From a checkpoint of a small mixture-of-experts model trained on Wikipedia.
Training: a variant of SOAP for the experts, 5336 steps.
Below are experts of layer 8 (counted from 0) of a mixture-of-experts language model. Rows are named up (a neuron's input weights, with its number), down (a neuron's output weights, with its number) and show model dimensions 0-127. Each number is 128 + 32 x the weight over its row's rms, rounded and kept within 0 to 255. Numbers have three digits each.
Before each expert's rows: "gets" lists some tokens that make up at least twice as much of what it gets as of all text; "mostly gets" lists some tokens that are sent to it at least half of the time. This comes from a sample of Wikipedia text that the model never trained on. Tokens count by the router's weight.

# expert 38
gets: ".", " |", ";", " =", " (", " |  |"
mostly gets: ").", ";", " =", ");", "s.", "\"."
up1:075124170144076130135179130165138152096176103149152095132105130148114140111152092122012151109108061151181079141102146115143145116080043161140118132102093116155166176192163116147129090131163143157100175124158114087101129145158087134177182098134169175107133071161065138097135140145116073079115126156141118107112105141092134126150106107154136169149150083145126119134108123088191101088146
down1:152106085103109087181103131139138147162099104145162116118176129071092111120072200141201148085181112073145170068125120131127144082166171095146116148132180130077131113151142099187152175138165147085190106120100138165110181087123111158124087153140151108159094183134133128096173152143128075156135175133133096119153139089085173136123113086073149069092132147066170103144123131133126088120113
up2:103134184116113109066170041135112150116096125111161168133139099064218092133138115118106164175141120108130122082152165125086117169136150106140158091162093116065118136092072139041101133080100145188095096132128112087114125121113079093106091157086095141167096094102092091151116175083116161158132130108131098116172117128080105114137160082168162100131089107121135154130130160102114181079127
down2:093163153058163128133137146101084183123130152192115187096094135063163194183053207128151121139124165125145075109108130166163139152122136206201136132160109116112085153144090105115104128144095145128135159107112128139084162146155127148143124168136138068117109101116143161087149183141136116125141115133142149084130171127119062132155102051071102061123110109146124099162130138137101109109100
up3:139156102121083178131174148123142137046161137094137103107127134117071123084145132177070093149094101213136190082151173134078142091076109137160101159101077157106156153122096152058103125136139098144125124120153178229137111082163140140086121112107145077155084163178122101078162149115159159159164164116155155129140110117108107127129112128083132151161156140092186140149124102180110136118125
down3:112155146120165121149141094166096135136135145129060138052118143144076192131136140121097150097120085098108088107104063091130134154108156068119171087122135068115086114116119105213090114104161177149186118168181146111127110140127125131189135123172133083059105098094171145140157160089141086157162159094122131162092159110159104108129148192146107113174134150133128126115135051107157086188144

# expert 25
gets: "\n", "\n\n", "-", " is a", ") is a", " was a"
mostly gets: "\n\n", "\n", ") is a", " He was", " became a", "Species of"
up0:140114145179141128130127118162147149120154123120089161099132112166119118157152143103096096097105142162079132126167134124158112106124099114103169129116111142081138079132107118155062185156096091109120121138178134131141144120099168133100188083065144178064166142156104180155074230170172211116089100170092170126117076115114085153170143063091127095123160108135148146167153112129193119166132
down0:158124165096093119095086110115175121166143161057094095109166136137161163136099119167115107160113153131078168191076142101178085184117162150096162163102200127088163112150150100211150078149146092066115135187140093164109161145094092153183098125134148112123108162107138100167156137121124116126126123158143108128121055179124123160148161145114066064117172092120126101173155114108127093122139
up1:164188127127133085129157100063062129149056095142091140181193103102105070097135117107118168165093129108165197109113133127102098134119131106143144171060114155112123059120062118139121158184163110160133126165064148145086111125152127133142151109145166116051153164113116155193130181129057124108138104108133139105176151082126149183144118097161114164112111152147073142132119126119089119126125
down1:101132048106131150127134142194097098120156114118175167141158150084175066155102159081138088120128082135140115097096146123134183177123116132144107124120176121090129101148166187115144138142128174091161113133099109173123131149166117198077069127129107130112114171127146081134085086207128110142219115162129175161129079173176121103111202142115179154127122148143088140090151128102093123148100
up2:112146176137104163096185088171201082097095103203107143206131146087151096129091152101159184122113123197148130139094171125143113098119116144153129174146090136117149163157141146123071124073088135096110174109083139127107181124135104100106135090181145154131117102131100165099075080111145174125112059109120139159121074138124096087104152123125105137189168137124178187143137084108171098125145
down2:067096160162126102117163121186160160149108107119068107151140097156101136128166115091080126104105168100167135115112092153178115125130122080126116118051096120146081111124074144122148218083073188075141145133121143105141120101134160162129125160051133061140116147124127180125125129119110125133165082068200126166078080105145136166109099131115185170125109086075117103147094136143151159114150

# expert 3
gets: "0", "1", "3", "2", "5", "4"
mostly gets: "\\", "$", "_", " \\", "{", " $\\"
up1:081065095152118108077174076188139171076101153143136100123147099066090159138087131114126156131136129135157123074116089178105031143153103148138098146120162106151132077111115181158174208179136124118170091129180128168185133104126179129140102138107148139113161138140143151123143134080121120139126077090126164111134088153184124174136153076113174132139132156137136193099151161147136181173121
down1:196097188119163172156094145106124119087156114135163102100135153158104138122077103103137148062122146182157111150189136073146137139174115121078116137106152157100149177092132123111153069158093136153166180125154089129115062110069138132159105173152067164077180182137173093182133098157137161156079125132123126109149086139086137117126130115086104155154048100107163082092134146154094138129150
up2:196167113107070112154141152122132127111112050110125087102108133138086184151140116138066109136158186076136066165123123092131228092112125110165163168130176129108095122124153104181141165127103114175146150110162098130121148142180114104072168140112103103110150159136063207130124142097178137105129162136134175064125102148111122100113144152111104143116096128135122155176074061112155173133126
down2:142155101130163131146140155100137130119136137175153148148071112139106087135147129142165145107131148110134104125105168144122103104119155122159124082071116132111132095125124113120149109118224181090101145137111100119131252131101094136152086179092096212109149101154132122108091113119105095160114156095155156226137124096108151163165163113136136115123084074099183131183068143098047148108093
up3:148084153136126139127183155131133131129154146072200142139118134111181116122083125151174088182154155147174171131138136142092172162111133150133088079127129051164125115138153121142122136183115138214145131121183071110153054128062097156138087161121075163181146114088182084079141113140135171146117104102132158037135115126171106134116097079139110160103114112099187130116123115159137112131094
down3:096126122138134137087127092170084117148113112142143176103127120127121159112123174137196164106141106136152117060082048131161138101095113155132116185121150180150124161094140088080109216114041125149139127091115152132109107143140172144142172175113122086110100069181182155104069173124166123104133164137174201115128151149131164120121185096125075087143151155130087160108141076141113119131103

# expert 51
gets: "\n", "\n\n", "|---|---|---|---", "  "
mostly gets: "\n", "\n\n", "|---|---|---|---", "ed.", "ly.", " time."
up0:107158113119117031125203166085096081154103113114162157095118096139139153106086134117114128159136071171154098131160114169114129101093103129136090150120095165120068105142138110088124088193141182164119140156114082114125113184113166115109125149134154113135131089168144100116146146155160164139184153124193083156140135093175100179161113161115071076117155160139092079085192097182089128162128
down0:112135094073153142116148128096076132144135116054144151037106091072178162195095101148210098095111112092148107149144085135086125114104155100139152102172129119096099125089125089221102159167111090152124104172196116125121156093169079112095087134144108101160092074109158152112106097156131145130103123128123153162140077156096132097159103109154156141167080127135102159176092147092137128126106
up1:088141173142139150132171070100158162141141120087125148135161118112110096194052115168127142115135124116153138094128138091120120059093124213118132130131140092082181139125129120214178116114180137106088104095126084114182078092132128088174170079164108106153128114157070201131190136126108100145162182133116118156184165093102132115123150090132116129158131139091092151122127096152155183077134
down1:127122115145151153087154119090124111080176108120141128130128126128105109095220148066205155130082097117098090138105103185123090155126104121161090078117088101089113081134168129063155104095111104086083137109117159145132099169146173184102107117109140091118087072130103106162119102153104121194104110048069113154099135073151145128120109141112126159118130075133105103111133136069154058085092
up2:131183168181160139118158142135147167133155105114080077099202175129108133162151123127079138068157112099158130165149138176119102061114177138109108155139198138152200098160154088138189113154129130159112133091149210137103084138178131143161126156147123102115189155148120110115124104106121163083109186067159152142102130084142095134132139091131125068116163096157070177114113107103095153128090
down2:105120166134108155177167128145113158110126169098150093141083116105119135110162147158213114096154122170148141165149136142110087127156155177152088124139058136077075154148122102165115093132080099065108150110070103123074081122114080150072107117127138079165110154097104112212128152095127142169117112156142115164110114138173137132149120193155144065151106090143127156177037087138163163148139

# expert 31
gets: ".", ":", "s.", ").", ",", " |"
mostly gets: ".", ").", ":", "s.", "a.", "\"."
up1:102160199167091102140129128117162118161124142113113109102148169105097170118062126159163145166114087102136176158108090099054103122125087130114112129131120123147178145128115222170125103125200125143064175129113131115146044163126159188152094122090107076169143101144122169110144146187082125124129157148110123098177127179122146167170119192083140130132114152090099179129177113113152159136157
down1:142192117128136122102136073112132099038128075165158132150141106139211098166175154088129131124064156150136114115114172086189123080176174095129159087107107149109035163152142114089054142100158111154115085179127144167106167120129141174128176076142132182090102182130117120148078123107155124110103123139131137093145129071132124176135154125158102105124130136167122095136081159145104107121105
up2:158051129065115118194103117101102202142098139189126096168144085133116165142109143140094142110029127183148066129136153159153139139103125143148109115106079167143126074128124083176123127121101129140102060141080077117126084146146157116071144128112137140115089122175071115107119164115085166103156122147138149067126128150143053172141095155121150160161091124123159172109080158121113152090135
down2:118108117107064148141076094095107131129201130168079147123132111141108143183090155104189089129143177211134146120184149128144096142147124150118122087135107151139105148175173073156162162104092131125053106100033131145157108171123101151111150146117149136121143084165118099151167109115099093114114120145136117157177099189116088169126085139175157078099114104137143132198162143099073089101108
up3:174123103125169165055161082105192109179131108127097108118096076161209077100189111117146073173085101166154086134152102158089095171129159143126122177137165120094084114121134127098101121124171147167187130118150096144167143143133114105134143139064157113226155147120123163132144146136127125125108120088121167165133151116152140070098192122127113151101149126123100082101126122213139132161105
down3:119156153148102141136144146196157189047073098144190149150175143120101160103116177101128177143145135146125166172117137141143147151138115136159143093148127101134182160149163095108171162145135173089062174137104180133134088134135160151140099148159128142098099062181157076178104140152185115174112097158075133104117154126069170120164135103123172090131117078093109161134139122108145119057185

# expert 61
gets: ", ", "- ", "–", "| ", " in ", ": "
mostly gets: " In ", " June ", "In ", " July ", " October ", " January "
up0:118171099126079129117144091161164158161160133142079120155118052131192144079160084126111139090117163059127107104136082097179158211119131180116072161123170124109070114160089171121097150074140170128113138141138196139109136144091102128114151144087150075112152126123117171103141113162104180108115114135224119120146100093156142111133138154169096124103166092107156206120090125157141149138139
down0:157117129124095195164151046156121149109125168198095105176151142138104096160102114097117161137148123142137112134139130133101091132128126114094141168190128133072099101164070132102114136124106163106137160163157099111065082178130095120126215171145180122155065176159158109091058118153102149156170160082157134073085116094127129164158098108077126157121093094094182154104179122131124119152134
up1:144107158101177148024108113131098145074089100121107158129169065080137134123125147136085147141132114105122106122173174177157138200102158148129130151107092100078152127086187162128114137195187175165105138133131142166163138131147173103112116150135136130133091112115056107071087139111113088121164147134114114130115115160158120103085161156154092093146122063151101080151207139155154143159069
down1:160113139157166182128172120107148162150115181163150144056101157107171084126164076151116099141124100102060095162086150137095132127093123154119133073161124139180148116087123094119142170160194164117133194134148123157139118087117113158136094090113085184111166068031157116157082113148166145151126139132121129176104080169080154112156109092112134106172128157069144121132099067095117122115157
up2:148143131193100121143129163109138112106156151115113192094137075109132130126162108092129137137115152086120138057103105101145190110083147117149103116137117137162143117159172189121150103090138125137100121122168186090145155128149177166130083096178112111126121124152120127158125110081123091130112170061136162122090116122147170097144169079184136124164113186185079111030171029165176120119117
down2:121143175121144104117132150130148119162117057196135160088155157146167111094058146148094191161215091083159108132101149154149147094090103141126146127062139103143100124129112109103164119120100152131081193121144139183111191066099184142172150160096109114133125116087183178090161170082056130163150119110163160112096125121105156135138165168170086170165113133138112116126162158090139134131108

# expert 37
gets: "c", "ig", "ag", "g", "im", "ic"
mostly gets: "ordin", "sequ", " regul", "clus", " emerg", " viol"
up0:152102120155122120133151209104097128123100075136124120115134134126086153119160110089107188102136101139138047120135119112139108124057093224137164183107151122163092073111142119136132158113091155118166143136173171110138097206130114154132138125175129206147147132141096107135137144145123125095169100099125088091124165107163148095151172073067069163124122069169094157086083099117145090085145
down0:140115086136141117230136148106179153165078095132124074139116160137126128143169113151128176140053119117107153153123103126141081131122124154155121116159043110156130141188145146088127122148089121164142114170132083160136167127130145187154134106105109180050113118094058106123199122177132157172138091158123153105075166151136140073206115096131154094145107119137113085141107101111063148130113
up1:102055114150140152173149086072113125102119113131167174163145127121137142121117121138128090138175145148068077136149143090105131105119105111139175114131104131177149133115111068169136089084193124202107096116069070140166152097047105090158086169128133107114171167140101106101117089144115167114080171119111131178178117168113092135167143167144084180141166163092137171140158128117127155107054
down1:116148117098129155114102109101104137100155154155121174153101165129161139091101125162207107154089180141117133124147115058105176096135105140117157117138163177197086184151098096082175153123151145150179130123128098136163102084060133148160105146082103142186127153168087117125062069167144134130133091172088114125125117109141035133148170109169056121138087083105165146108141139127103098091157
up2:065111100108114158088090114149175168175070147123109116156142073190157185142103089117123114158124116148104111112107121149170167110104148120133091102131155172101095054156167069084149113148199169126108161092163181149171152186096145101136159075108126174199146114139106135143176129106118109153133082136176130144114070112088112107186121122163112067112155112156145123132125136191119147156163
down2:131087137149168137147116168154121135150115200146179134157109179093076130144165178148076090120170147185086146127101111137149153127165110109126084152128139127094113138114146119088060168098136073146144128129169163186100156153114067170125067134107143113101162093143099164117151115085127066145094108134162148100095092080087112090180139174179085161146129129136151025133119151171141091113101

# expert 9
gets: ",", " and", "s,", ", and", "),", "a,"
mostly gets: ",", ", and", "),", "s,", ", the", ", a"
up0:146152139097093117154174081088096184116143198149126122156161131071152116083169076208131095150125138203183117146167086145153153141121073162083124128102098112149132147057197153151090083086123097091179126149196094118146089132119160108127109112083112119122155161179115123103128089159125141169156148125180111107109138078084091150147140070150089147128180134160111157140141114121132139108155
down0:157153123124156143159102138146148066092121125070168115151084109145109166147145147124182169161142120128166146121146163104123068146141073120131087126134098136078133127126143045099105094171138087123127114111108072122065181204099161093118127137085124096073130150154143150163222098163122118150105164067102066079105124097136099146126191109139129114123152068079119128090162076107149161126130
up1:135129145116071137110087115141136107143134141144102125160151181140149118152152102107131163173096131114181226119136049140146130124081149133087178136129151113130137166160134122053144119153144225077122137105115173139135116094144100143112056136171156148156075108115130126090092114087163127168139151112113101170152034064069098101115109086120166177146140114123128141099138162063156112133110
down1:137204069139099165132137129108158114136091143130158155151093111214050134111117112096151175134117139157126099129164129110154147129122143121150082119132149113169130114178124119095092175105153100109138191161162144117158141175092178151049110110146195069097100151157087100092128148124071196116118125115126190141069182118155139133139187115118133129065098181152127102183118172149136115135116
up2:120175137134167139147114168117158118073067136139116109198134098116116092098093109108102118173136098159121140122155136106074038080155110175158112055156100133177135154145154105154095118129186151135142148146138174164097174171141124085206075131134075111170118125136177117167145066085133209136092097097144141129110122127181095092108128118129134145150157126105164165133115102175143196114117
down2:108165138088091134080098085186058134187158104125154111122124096092154134128202154161148138074115181107106123116092144148141141134033128110064191183112161133133123125077094120169137187170138176118153181089164149159152109114181127149061163159167160139116093142148107117112124130147133068153141145085121119121210117165145151086119124152117134144118106127118127097137113141144166068156118

# expert 35
gets: "1", "2", ", ", " in ", "8", "7"
mostly gets: " October ", " In ", " January ", " July ", "In ", " April "
up0:132112231111133104140080067134142125174138109151151112091124133116131118078095084115139131102127092134166151144133142105153179120095172074160082135145140093174182108125162183125088137141146162176126139170083161140149145123120107156078092206141135115143109148162135110113101155112106094147120171127090126119123150179138090146135101185119096208109052172131138160109038156168143128138180
down0:138157114127164140141139137128111072073124146142148091156116224137144134170155182077146082096116133104138117102123107113103148070142082095119134029162145170092141182083119123184172143196189083086099078144130142133121178146140153086147170146097133127109084082070121088094077138110171141144100099153134135130173121132153132097099139151106129115095162172155147110156185146157086129105129
up1:106134172134127153107089091108122129118089169120069147101127159110083118147163133093150144142031028153167106160067160136082181106121085131155101165112114135122186095121138058146131117193135126120115181101117145132175156138113173143111071131145114065158099148156139133111114134151084168137141105110130087083192165140111124051112137133064165123087150138120124101146072149163125135117120
down1:189191136109110153125161177185098151147078065143095179083151142147116147085087127082099144139181101154053108103120120104162073109112074134138154107117104126134129117176055151089133149214123131118139068147138144108170123117134160138173156153148134102163121124044158149118116144093100142124113162119126139101109070135111123120124183179102148120117133158094164146117187164122115207145120
up2:136161135174139139128163142099059101152052128100097063106114113093118092128107133120065126124080152143131131218130144185092074141101132135115191169122150104156123167176102158100153108096104159071152146141133145155100132182159113107118059118146144161100107132117111097065133140183097118148129141160090161065199149148158132135185090141166117144141069173133085131095120095140156149104110
down2:161136158071098098091174157132128168170112116165201094115150028150132120092077131168152143114140128140125096114138116130106116104117121097101132140106156081143133094155173116137056078166118130115155127095146159067174108123119096119109118109066112228130150149145141153159113165122101073101148097162118112136163164106157110209157150119096106084146112091127172143148127179101124046122116

# expert 20
gets: "\n\n", "\n", "==", "===", ".", "\""
mostly gets: "\n\n", "===", "==", "\"", " ==", " \""
up0:147197149128126105119123131111138076148203147111141116146122112128153096128123157113091128143083101142081134080147129089129147175154173223152175141190069118088154102157155132128093130107123133114109098147154156177082081167183126152183146120135135084138139112137152133154171102176125093096106217143156149116129066102157068127209115154112137142086155081150140098132086125123097115071150
down0:127135121144096103170154109121119139156169153159136122144164126149158137169113136173106141188097203017091102098201115170097099083114143109095171172154128125122172119137135159119094132076072149136081156107106129098163134119107106140079153150174151140115098081155094159159123117081155148106103091088127150157122082138141133148184099137048083107104157181114148128156171101154156162185160
up1:089138146134157127121129153220140098100100175091133102112120051070106149156135087101080180104078165101107112142103162145118112183108145132126079164054127067079094077101137136145138120120126170122099126149098111150159038140122120092109165200094121163201123160164080155101122137175164157150140176111117143153174117122149120096118140128165111175139118116117080163145157126132158168143111
down1:209139140151084105119145068119165103131107092101167099139135144104101155121126142144255110155102149132108174135147159150128167064126119145121144151104148154103114165133128088104158135173112134123105146116031114154172128156139156131069145095080130144176133113098119111121156152129081134108129089115098090118111082194107152079119126107121158119109165102176114121160098183082130082063080
up2:171169131176110138080146124143150117119162100117150147119125129124111075106150157125112106123105097095092126113099125105107160176089114088170134157149146103126107089086139132187099098118112118188135130157117116167172114208174147123145095202151118148155159130114159106124094145183113128106083146146108151129149156116192100106163150168117139148154174093144104226189188087222145057120101
down2:176095137140132089173061105146132091194122053142156192159124148103117117111116126081160108115110127160096144145175156130195090166121106206139161119092172094138088082106115133099134084166116180139055120135104182120160082136160132145142130161107162091095149143137081093118159133171203121159100075113145117185159104125086166141124082138131130111115091096122164152141104168160171161126133

# expert 33
gets: "2", "1", "3", "4", "5", "6"
mostly gets: "5", "10", "3", "2", "7", "40"
up18:083116088141144173184122124179096163124150123104141198149137098137092100119128108127115110190173166110095143172142110130127106165100107164161133133176117105172175088038124106097133154035108152125133134187122109065100142162133107127144197119157118153163062186132095126114111151115144173091089148128069124107106171156114121143121111174135130107107164089113167139157139189109129184174158
down18:152153132173115176121123071149098103108134161108086100073172112170120213134126111171110139151117143119121120193127098176084112116111152097094150114164183148152125110105091085096150136096130118144165135101135149112093119126151216128111107080144077108131092083139122133181159130197112168167094157110123153064070150144104128127072108181150100138187151202136113114118069119128085136180113
up19:127134159102110119106143087135232114169142175072174116132135130134184154082191096086173147147104114125102079175124104084128105162141129132135103111133126107136160114064069164083124169158113151133117140110108145122144117149114069106150083085136100139158124138180126053115075098113133164135118120133089095041151102144118155095134132165116187070147079192109123151106171130173156159113149
down19:119150099092120095152124095097198086209127151108166133176063090147163160153181108140152157143205071120137168152154102095122138104146117113140155113171078110116133139084060139104163158111145125093096104164109128091179105148140124092162098115087123093111110120142129104107126064110213167114095068131088097163129099121105098091120084119163145112161146143164124145125112095199097153114076
up20:077148129119109123118116096100132116096139144125127120053108070081144114113051089177152148027123128045114166104076146120113135127144100129117092118111114135094138093113145116180091116092150115152091107076124144127152108120150141119148168134166124133124130196141117153065032099143197121086122150129175129156156147180076143135072168141162128143128140124162129089158179100099148150073142
down20:093145160135114143116127158125150102096109129135128148073173136142124149117123135186139113096176138044139121161166176119132133144127111150113088083080119148121122120149079105122097159144189098166073216127117134126120152145171147128140122085240156081146110209082090107150105066153177111132176169124150091141152115107080120107075121157148149091132109110115117106164153162089181159104175

# expert 16
gets: " in", "ul", " on", "er", "in", " In"
mostly gets: "ing in", "ed in", ", in", " viol", " in", " loc"
up0:133164133084084188148172124113080127119134148136183098117125163093170131082123085135092127144143098110079186133116118053129143129157099108146184107098176098101070100109155075097133088180144208135093150114145071214132077154078126143132165126129074106176125080135123121139111192154126136161144139158144093151128103159149149082121107071158174122121117137132157186107107099129131076137136
down0:187149117118118139136115104203106131101071112155113127162108081116157161115136131092097048120142119106065158135134148095109183136117167127125126071111124110133172164138174111089175141200084151143114128147189154171119133057085054152093123161122105095172181118154123141152130140124112182145096124181126176114163094172106103085110139115083133186059148191111111108133128121108131137173130
up1:126101135108088120118182188158155144143107117132110168104170143121107086137093114166098089126094100147109066097102139145170119072188121094095138135157087191070150091111146124192151132159090087139088112168110117074086175139174204087187104177140141108145121140126119179112182184106164094156123147109124058147145173174103124104127113151085122104144104161103176085125095159134142143124159
down1:181082128185136123176165156161174162127110131151141130190097151096110106134219067137148117156150163124086081105136154111127073185165100099136162082110105116116136134140133108170134118140070157148119115096141096085098169136075117133131144125202107067095136101098125200093045167166123126132137133077118135146119115097115174103115184083102140127127159182106152131160156155136113171107164
up2:135101162146157124084164139155128113087093066167151145089119087098138144107133123147127087169076183135096092137123093072107163180128132047101104157177102115051124174152154137146138161193199153160185165109108120151094161111118142133092136160129147117112122140181158094145157188173134159155119140126096123163129136128178072149090136140134164146127079127093128167156124140190195083149097
down2:163076075147164121138194091167113112100098172082159045078131140082126161143106111195134192164136157137106129112077103114111116152152134115083142109169175125099161087168108204093055194156142177081154163173111150111132143131083114083087086125103116081106138126124135117115165129165119174100135139091125106148053095093117165102096136102159117134136100110091115135103141140138113117100148

# expert 5
gets: " | ", "; ", "–", " ", " |", "."
mostly gets: " | +", "% | ", " | −", " / (", "; ", " |  |  | "
up0:133191111165114129154093141079184115130139053128129078132168131098207122077126139149149171111097078161141183093047146132189157141118089101185140140147167136096108152088113084186120156157102115146079118086117104064112119156163078129124135167159151135067157160150144155138156145158109125121153159146104117085139090177097131097074141141180151134131177172122143143109170101170127125113090
down0:134097092144164091164083177116138153184158125150118143140113092131111137112129162149138101152078115127115129029084201105193100143095113071113145142102140126141153122105084090142158160112076096104162098177162126107128126139082184111100121083147071071085177099134109094098116143088183169114179104116102162121143147192171142073131137121149106125162147129149157111165092106147203166128111
up1:155163087102165123151139115133117143057104102125124129137202099140094104131169098182097128092105125176124098111166122144126187157078148160109156105143134162092117097189095118155127086155087150156126123145217134082146118147149205131140088161162179150134115134124125051085177145124123068156108146185134075095107155159114089106141069113156077133080116091139138127082104150178084140104122
down1:147143096097096106092145156215073185106124115122123094150144176116121127169084109163119080077143091118121154141135196145165051100117111130073099110176138139192119111100167139125154100151089198100098141155150122161115130167131072131132116140163162146116178147120090051093113114095108140089103153122113079141098128145081127161064095091168112116119118097099145143117112067091087140108179
up2:135061120126119154135142091093139125147103143132165136149127176142108108096153144141179069154089131184119136121086133163102189142134151136143170118125143148151153202134156177179101080135094119140152134176196119162168100191070114181111148122137125109090135081107149119139111117145095116098096154127072136068167094101177137186148160157207205130176161179109079136156123148122138129080132
down2:098079159098133189094149140105150112103070110164107170166147100140151168104106058160179094112092115129125152117128140104166097119130105108102126111130137189153168126160104135144052119134198160104174130153067102113117077125089173208121132143129214169110158124135105164147127120171118119117054144100113077083152080147118120182113113174137124134115107107063115123120114120172166101176140

# expert 36
gets: "-", " ", "–", " (", " \"", "/"
mostly gets: " \"", " to ", " In ", "/", " dis", " $"
up0:117181212103174128148158184043075138136092166128126176164096112171112176121138125113118133130107139119169119193096140101146118113126066116138168098100106066104099182135139097119076131135091076117147131109160147136120120143121134087122123194190176102122111148186122152089120106094155107148098141062088103140166071104130160084086123088109131140170118059119097118131122124116156137104186
down0:109085172139110091187152196105132119099111126102191160144114133105055139111095136162074126161160189079171099116119148115168105097080148098148121146110160172135152125147116148104144071192106108154164116115140075125114133198127121156177132144130125158146102101164098128094186124130101112115150121072107111129141071072139193107147183068105114160107158120133112140157181164143127044119160
up1:100162112107138168089084148111127099111147080086149139165048161077111182114160143119032127124147130141069099129155163152193185100144116102128164159105123111136171164066112091123106110127120162122103098102156137080181138134126120136149151094109165150093096116183137105108150173149134071158079125204112158088112114087099073070126130134185140110164143115153155104120085086146138108134172
down1:108138088127138106124066133081160137116159176138121101124151178062121117116098111088185097119096152103145134158138117108150163145178095128157112165178165110158207103116166133101121099132138142098090171089121118189086141135129117145172209077115105082104151163180138128167160155130135083220122155110163111118148106190155148082082143126127154127153088169146181157113097056155127125107149
up2:163110139135163151140186140193129147086117093134121187155135117108165145061122107117100096140096144124134089175089125168169093154047151209096083121171098164126108117090171105129177043138152153140115148140081110165137131112167132116125136098153169140179113117204152172160119116111158101174186132182109131136133117131120109125076097141117129073177092101117148093068172102116159122138131
down2:128108158180143073146104120134102188146088157124148109192122100137084149141167176134229094186129116164094149087108159087128139092156110112113199167144088091101096148114138089127120165172076179102127120125185158144104124184153136130140137138105069139086078117118152092092114151177083102139131122130131077147111143129122199146100076118156159100112125084127120116152144186089109109109193